python train.py --d_expert=160 --d_shared_expert=128 --vocab_size=32768 --qk_norm=false --tie_word_embeddings=false --init_std_down=0.00337 --optimizer="muon_variant" --learning_rate=0.00954 --decay_shape="linear" --max_steps=9804
Below are experts of layer 2 (counted from 0) of a mixture-of-experts language model. Rows are named router (the router's row for the expert), down (a neuron's output weights, with its number) and show model dimensions 256-319. Each number is 128 + 32 x the weight over its row's rms, rounded and kept within 0 to 255. Numbers have three digits each.
Before each expert's rows: a language model's description of what the expert responds to. This comes from a sample of Wikipedia text that the model never trained on.

# expert 6
Description: Nouns for places, directions and building parts after the or a, such as area, north, village, roof, storey, million.
router:145090140116153096232086173084139134099088183056121178121131134185060114094134182176093086158169130151115134102138081135223079114110089108166153153146114154102143174132135131162066165136142147
down0:105133128111152198127138119105078151101145115095067180133188123119132102141124090079091136124069174127119100143122122144113145081130152160133181142142171117126169152192137136114111118151110126
down1:154093158165119151159117146098095118100132114088137132074141113206070107094153127172118111106112152135167116136159073085133111126147171138102192135184137110086066129096094063150113085114058159
down2:116151172117125180108124111126144146098158116072108066154114067112148139135173161131101132164153085099121106167077155146145160118110183135120160157154074169127125143131144151110115092100183151
down3:131122132142125083112143137153158106120092184088093085157121140085137155074181105147148133071170146128074144082143132129154189162123134178098128141074190113124147085136159148145128122139144153
down4:137126128123104104112152117157104100155077100091130155144140166093088118178180186120161183166150146064153110119141173135145193155165173165111118117162093172129145147153139142048156149075156141
down5:097114201150159123146043097134196132121152114086077141178136118093116121109138133212125169116079098138138149116156084073098103124185172088128093150130090115120158117134115130115152090117103116

# expert 33
Description: The prepositions of and for after institution names, plus possessive 's and his, its, their, e.g. University of, Alliance for.
router:100089135168128149108159175138147102124123081140142082107149105124151109095165104143111160143139137117139132133057069126151175130146157148078096135117119084152135153143151136134126133079191145
down0:117091167081187159167130150113108113135139097130100124126125204163100099168199113114128169152102162122093121162124096091121089132125150078126164172155140129116140107034115111065128143106112105
down1:097158111059107120087073141153108165076143128121113077146080126118050112080180039121180146176162151115090120146118095173108082159177133134177112158100127158133117130136121184023144128108124141
down2:135124189129113116125111125140109149141087189092135137158156056109067152142127130156122125125152113137153183120134093170160124144091123133134082089163137112114101207147154189196120153160156195
down3:088148147099112118105142109103119075117095120115179110077135101150109203218132138174149112158180135188161111054108068143074114075146130170155132169102165121185130127113174199152201129112096126
down4:106159101062166096112113111138130147104121110138143139159085151085146119141130107188147145120162144154127122063100124199053088137144166182159121133163116183145129072184128128175090109112099184
down5:081111099175102121163149143140113103117130120130102165154070212057179094159150135121201142160122127121137158104143139106103127131143128108044079154147161105153075075104110099112134164157171170

# expert 23
Description: Line-break tokens, especially the blank line after a = Title = header and breaks between paragraphs, table rows and section headings.
router:127148120130116123126108093156108096105143145097173128144114165090079153103168150119141096104129125148185050146138163097092084144120118114092115080107143081111125128122107145074137102051145088
down0:211137094128108160119110151066061159120119121200140153143159113205091165124146125114107185108196156089173131113135092069100078148155155090195124105105081174122128173100161102098146092107123112
down1:099101083139084151155144119133126133123084155111176094154088157167105097153112144087109157087110182089142100097109063097140203183093133152098128122109105136141087124147171089185172127171078124
down2:038116112143151151118110120112124063102174089053130113111100081103075114115135167091106133128113131106074149122175135118154133163088097200112157186130160200108135177123171115069137121111149161
down3:192166103170123125154112085083124174121120161120101134107092135143128153179222124112134113134151128081150117144165143143067101048113140118116106107117108168126158141138103103138151172152112234
down4:162115144227123072188120170115099149083096150148096217104108142078185174125114163123118104103077113137073142138066125141160140100126143129126168092099147149168148114095161136100078116131144125
down5:104129142108178130175162123194063142101077134106126124187156128113108145200134103112097131151127123111119169157126071056120132160184132087150104169112126140064071140162181144135136120099125146

# expert 12
Description: Cells and symbols in sports and statistics tables: Total, %, —;, $, 0, position codes like FW, MF, and coordinate markers.
router:220185130141151125139112138134154136100126196134131151095115144147087147144184157097122097155213119150081186164105131156149112098096147076126111166162104129111091108136085040123141123156149143
down0:141121126119120086182106158103109163194074116143126165128138159173127163201039096119160155115157175121109121055133158185150093112126122098150092123168161094166087115190131155088117111117070154
down1:080160083165195109123133171129120160114095139145146105098106045151113133147176135119140130092122041145093152144153165159126142067113116153131156112100139099105108108128142078146095140128143185
down2:127133109113128106121156134187153122156115116155157168139138094092088116107116134112134142166129092135140100156146165119150143111066155099165099164168138128148151165158157081144173151204080140
down3:110106128132119096108140083192140108084129085113131155181064151105070120146092126154144126132143116128126107087133109165118157174139108116120039123111131146143156178180114110208076123117151106
down4:094131162148112111149165098139148208106151111073128130124083117101104153123116173142079134163080152189196124105122110172092145111150098098081112151099098154139181059130183097124134130148097076
down5:118131106184155102128096125140180110114095111121124110103080156127097112088116104107142150157184111188157102140112151124155064104138196098121124142107132135145136137148129089166128118166127121

# expert 15
Description: Subordinating words and reporting verbs opening clauses in narrative prose, especially as, after, when, while, before, but, said, told.
router:110133163120124157100158126127125131161128113117118115163147164107114153135050084160095158194148107188133109151125159140080123209130153177130132108113106106183135041123090123109117130158060049
down0:128109184078173155099184155158176147154091140137181103109137124139132137078201157101119137121149130080119101133075099120175149124116095134128074154122122102140163071179136189170141128157119124
down1:091103178158103141117138162138105087094131123130182104183160150111077122075098126138136156167126088143128079097126177153139123111115148146072150142145079213166097167098199133168127113109108119
down2:107100089147141107133132104140129101155090128134176141097116115154144099179127107126143113156124042079118111138137117134134064113132134152084189155083148068198101133074143065183139174171169111
down3:082140169117104090109085103115109114087136122163107112108160180136166169085148106160120131089087122142100159130138143084106115140122182119127136112168068112138093160137112137110142118112156148
down4:104144096125089074158106104112142117106159167099067122129123085147161183153150149099140162198150129160130094171193129102187126093116144156135155125123128104104148078155136221161099148120092098
down5:100107134154147136155075194110137087095095174171185125110086124115172179181141155096117141128178189164170156140079117153131128130058133140101176181116126141115093171159125080125068113137142117

# expert 34
Description: Field names and colons in infobox and taxonomy lists, such as Born, Suborder, Status, Coordinates, and the following line breaks and degree marks.
router:149133097136162127103127167141081151084078077181152165102137141177105109109061110152118124205137129180117139191133091119143109096108142024169149108137105100124100110089114142111196172125098070
down0:111116117196150193133070112144110086120159104123095126041130117203131135051159157142135097064091121126153089168143154083150106154175139089175125155107133103098125133153142094149094119106157160
down1:141110150115143132159103166136109081095106095128143108099120121237137112160131115069095077150128126107082134141077129118105127064131192106138184148121165166098131146102032115121119135100119187
down2:124145096134178127144182109106067117149129130160107157148129139105165171114151114162107153155158160124182136132115089074136150093137110140087089133102192072132087112064236124151095127134164169
down3:096124204182135130107086107158117089157149108156148132177142156080116118102103196126161161176114118145129161125156154130168141169105129144198123188203162143115052197118122153108170158148122149
down4:089081124105087147149092113142124109147139133208147140127144098071157175166122113086103098090167160132122104101119153094118151150115170131142112085068098129160107156150159130137129106146181154
down5:055106108136088094119163128121177150159137119104148149157111101141169175151137160139080140165087134131112122130121125141162185115119126200031140086169083099144176138092140162115169091187146117

# expert 22
Description: Numbers after a pipe, dash or parenthesis in tables and dates, such as day numbers, scores like 2–1, rankings and heights.
router:072128117214137076110131133081096139089089152176157112169152192187099107147074105160131111140084131098066078148108046108122083112117137103079172101150174139095131097163127148206199091127150111
down0:140161167076111136156108156121153094186187104127086136152106161174126105134141148120130196062083145076094143149158086136132136069134193121152149102155164101125111103127150147139142088138151133
down1:064088134133143077150149088071127101147138138112168107109166119098108082088133130121123113124055143066140098177134116101161159121122165144127105136126147138144094116133216062149208147159123122
down2:111127173138137121067104154135139160166110112226191121164157082124138124085142124106142076159113176141177127125113111131099117100126169140132145096126124125106116099123108170090125105142054097
down3:067107053115144151172145141130100154178108096132107178115143158115184117138105095160156136125175139135140133112156134170096113103077148094130150084127131114166134149172056125074177176119094146
down4:148161155081164211115155160116114164182111070110131163085165112121101137153080108138102104169101160126107171060155102103118125141141135136158114212063144098140130164088155140110113162109141096
down5:096120154156173169153161226067208138134123186154053070152114077145128144116092147103176114167135145175145117104117106170155165069048088079106148115192129151083127107164129161123095114105172116

# expert 35
Description: Word-initial or middle stem pieces of technical terms, mostly biochemistry and medicine, such as nucle, trans, hyper, oph, plus enzyme, chemical.
router:110199075103163119184149143150115152198116144177129156123105147136171105147095128149099091108152142126110147067163208126175147182159139145184111106093150114090130102078139094149102100120101101
down0:075128063116154137091121096188127121151190129116084128130138107098157140136174128139136121119131131134102167116122096149139106115193153130184077152071105098090142146166116142090100143139114197
down1:156135151066148183124179124162146122135184149165124106160107129113105126110081169156147194088119120142133115165133164179079131161143121145160153130177137177090123127171109098183120144114106157
down2:137142111110169092097129110059069098141142117112149143140165155120107155130176173137131139144066222095088117127131151178092141145078142094106105069119156141081200135164133182141132109132179158
down3:131130102138168111152105145147161062129127100130191133127147122151144133106152165144152104190060136125103095193165131121125132119135114132094176148159152089179113143065140137151114162023102137
down4:184058067160117152155118168114135099115067157119135096041093164160154095116124160120130176155088115095103082163086147173141146124115133145150170129151097088110157153114154096123135136156128126
down5:182095133155135092116161160079087155104125101212119113100133105110195121097168184145076182145095139143140127135121106071143121107061159133121125149077096150196137105087139151153121090159134092

# expert 5
Description: Digit pieces and ordinal suffixes in numbers, scores, times and percentages, mostly in tables, e.g. 79-th, 5-34, 0:46, common first names like John.
router:091093143157127148165065120166179131187135153108150122151120119100138098115118129078140142078103115118118099112123168132120142131186179093119173108091163184125166187122150077167131139158124152
down0:120144180142127128137118146115174120122135105155104117172172096096090139175186164119095093176098160117106147082146099118135150150130120110114097112122142102096124154112138188155103141131102147
down1:132062181145052143164113049210094099149099132096097110108136132138151072098176118090146145072116177140128107100121116131175179154137169150141093192098096148099096167107250125134147135128161103
down2:058094120082185128108064139136171153111091124155081099156148164101112175141087133119142138125075084076031125184145083116152063181129132125133149105165146137154166125115103118094048084109133091
down3:071078082146181128109046165122163125107117094153144086123157093192167091097137137130192125076148120131091080110111110113138112146158111087141112122077166127159147169151157147204148112173200152
down4:081145175176094156127120152119103194146080153148067147058153144129104099095140130088101112093134072128136087137113155085102156109120076081146146160113186086140101091140151132155105168100130149
down5:112131185093118155096077144156063152122229091104123135099162124090071180164099143138101128127112097100151177123130173117137143117149139157106139106138131079109144144101088113163173146124096095

# expert 39
Description: Periods, closing quotes, dashes and colons ending sentences or clauses, plus table-row pipes and line breaks starting new rows or paragraphs.
router:102137177143047095190097110106176165130090136132061122187203166073145158126168145200095126105138159097090128122160119071107078112135125140101200102067198135116211113162108132089081129126151161
down0:100142091162149178165147135123126138134068141106132156127115123125115122146025167100139105071151161146124089153163109074119151075144076110095136118207123109159133149128094057081110110101092151
down1:124191114114170167107168137100172165125137092130136115104128166080132138151140168115107147164129161106120191162129114151103134134172104129185147112127141127163145070192063138130100098137188181
down2:108140109096136117147118152141143117181131171119110103077108119138138078106172188124140109144199148097111115162089083068151134135061164080128007135162071138158094139068127125146133118168093096
down3:154142139084163159126105107134123094106132089124175164140091118142188143181140123097092104098118160078157100076123115146084170146100178130177146112121119116066152080154097115125014151232134137
down4:153121131126175140148126143131099117168160167155077218113071130144121122070094181137132108112135178047135132069151094123167146114091142133122117155147177085149107134134112113160122145160132144
down5:143120100070115121146142148103135206099126169144109123156134119123122118099146132144153176175183130128127132112086100154148124136144138140092104154158117172142154127141179117132116080106132107

# expert 28
Description: Verb forms after was, were or to, often past participles or -ed/-ated endings: used, known, built, diverted, routed.
router:102121163154113127104171116114114107196115078160160087142135097128124149152137098132100116163146158195141074166134073150174152094126151124094133120117091145116143112187116100070146108148096109
down0:135122121112237132099131073150129128068166100155153107121085127120181117146131143099134118199175192121123178136146120119131120135149099147152139135115101121202094131152087119053048111189061125
down1:137143173076164106165114124133090156133157082063110145143133130146109110159145096152172236196123089094152140130140116150155111182081089158153159081095100104150081059115172130116081173132071082
down2:110174123145104155118081139132152135147059119124108143090083161122151119121189096193098156096102146141111155169115139114097118085112112151127120183099159115118061100168157138102070100082188137
down3:116131129144165180117089115149118166136113091111157175093126142183147119130130088161160157140052149185173160153142096150153130162175152086156127157133103122123132139194060119119143084157145153
down4:109177121142125154100174103171128081168139163099093133149114150070141158189056167141062160167081100227116087161167087093173144149129117154064125138159063047114125181145163147151101111139093088
down5:054112103169126085101103088073118115183128061091150134128133116130116191125180081116129148135118135059150072192117108194136164134108105113138137188139121120101069161113115132104195095114064142

# expert 31
Description: Final suffix pieces of multi-token words, such as -ation, -ity, -ment, -ology, -ing, as in Compatibility, Measurement, Forestry.
router:085122117076127129184151102107141115168146113149169169144146083152133097086101100102093074108123115171108141125178149077147134124136147151142155163158083161095096156103083092117128136141092103
down0:067066085111128076145101090168081116121169115103111128111106168080107112096089074158191156119086157043145157139109144148146091116152133143150091129141134163082135120095175164147138065071172135
down1:165212071113185135110155128045147126124104088111111148081154127137137155120143125164110104104097057171181139136120166133128177145161155135132103143120132161107144168189121077144127107180072135
down2:104169144090153182118105103131134126126152107149128203152094097118112136102136159094101138090143150134135131120111090118115120128139103112126146096154186118112145065149113164118122149179147106
down3:129154061145074115177161052100112156163170178190113137073185133160104115142089197111117143151178090122167143150179119141147125073124130136188163140138138181106121098129069148137169150130088112
down4:129092164142147154161135139208125103115163020090091101160130073133141157117103054110158087118119153198151148144136132108193137127190131160113093135147096128122075137141137141142153096189147068
down5:118162140140136151133107129106154149116158130152120119092107138198085165170104191155107122130145140154156173113176109146084143108100158072087142194122099174093128182138062152063142123121186139

# expert 25
Description: Place names such as York, London, Germany, Mexico, and phrasal particles like up, out, off, plus place in medal tables.
router:120093169057157141167146123132111147169137106105091079165107174133137142233142180133104196173124147164121128117172102146063094125158098111086091176159103123124115118074104115124109130125114102
down0:113142113127109120186097083243129115143085116070118138122141110158123123161139167138143131148130124109149070170165117107117073128139124159153079109115105112136167096148103123174096113108141125
down1:151121180110217173148037088137113153132127110165096148163120147147114081152079117070114151136129181123148105120142109185129141079092119123103149126124164182139118112072182157131136095138198132
down2:107081135098202143090123134133203126139108198145096158113104137108119120172171108126124097120167106139106114097114114131146108098125119099103135125160088096066135184053124183054160082131181142
down3:155130138134101109139108066145188126124174075093102186136080129141116127104164068124145072133073056171101124147115175167082178160110099127156144089102069105172118176176140101119150165206143145
down4:024141084173156085104104128137135154117140105142158172136114090158103155132159107113136136187140119082150122116185160113098068126145190079102092156180163171118183129075054180117119155121151132
down5:197071147145103127121097121095133093154106163111115165193127128110090149104121145129169159127104116120128180130148040107110166090125085118077090186133145144102070119145204127097184115115123090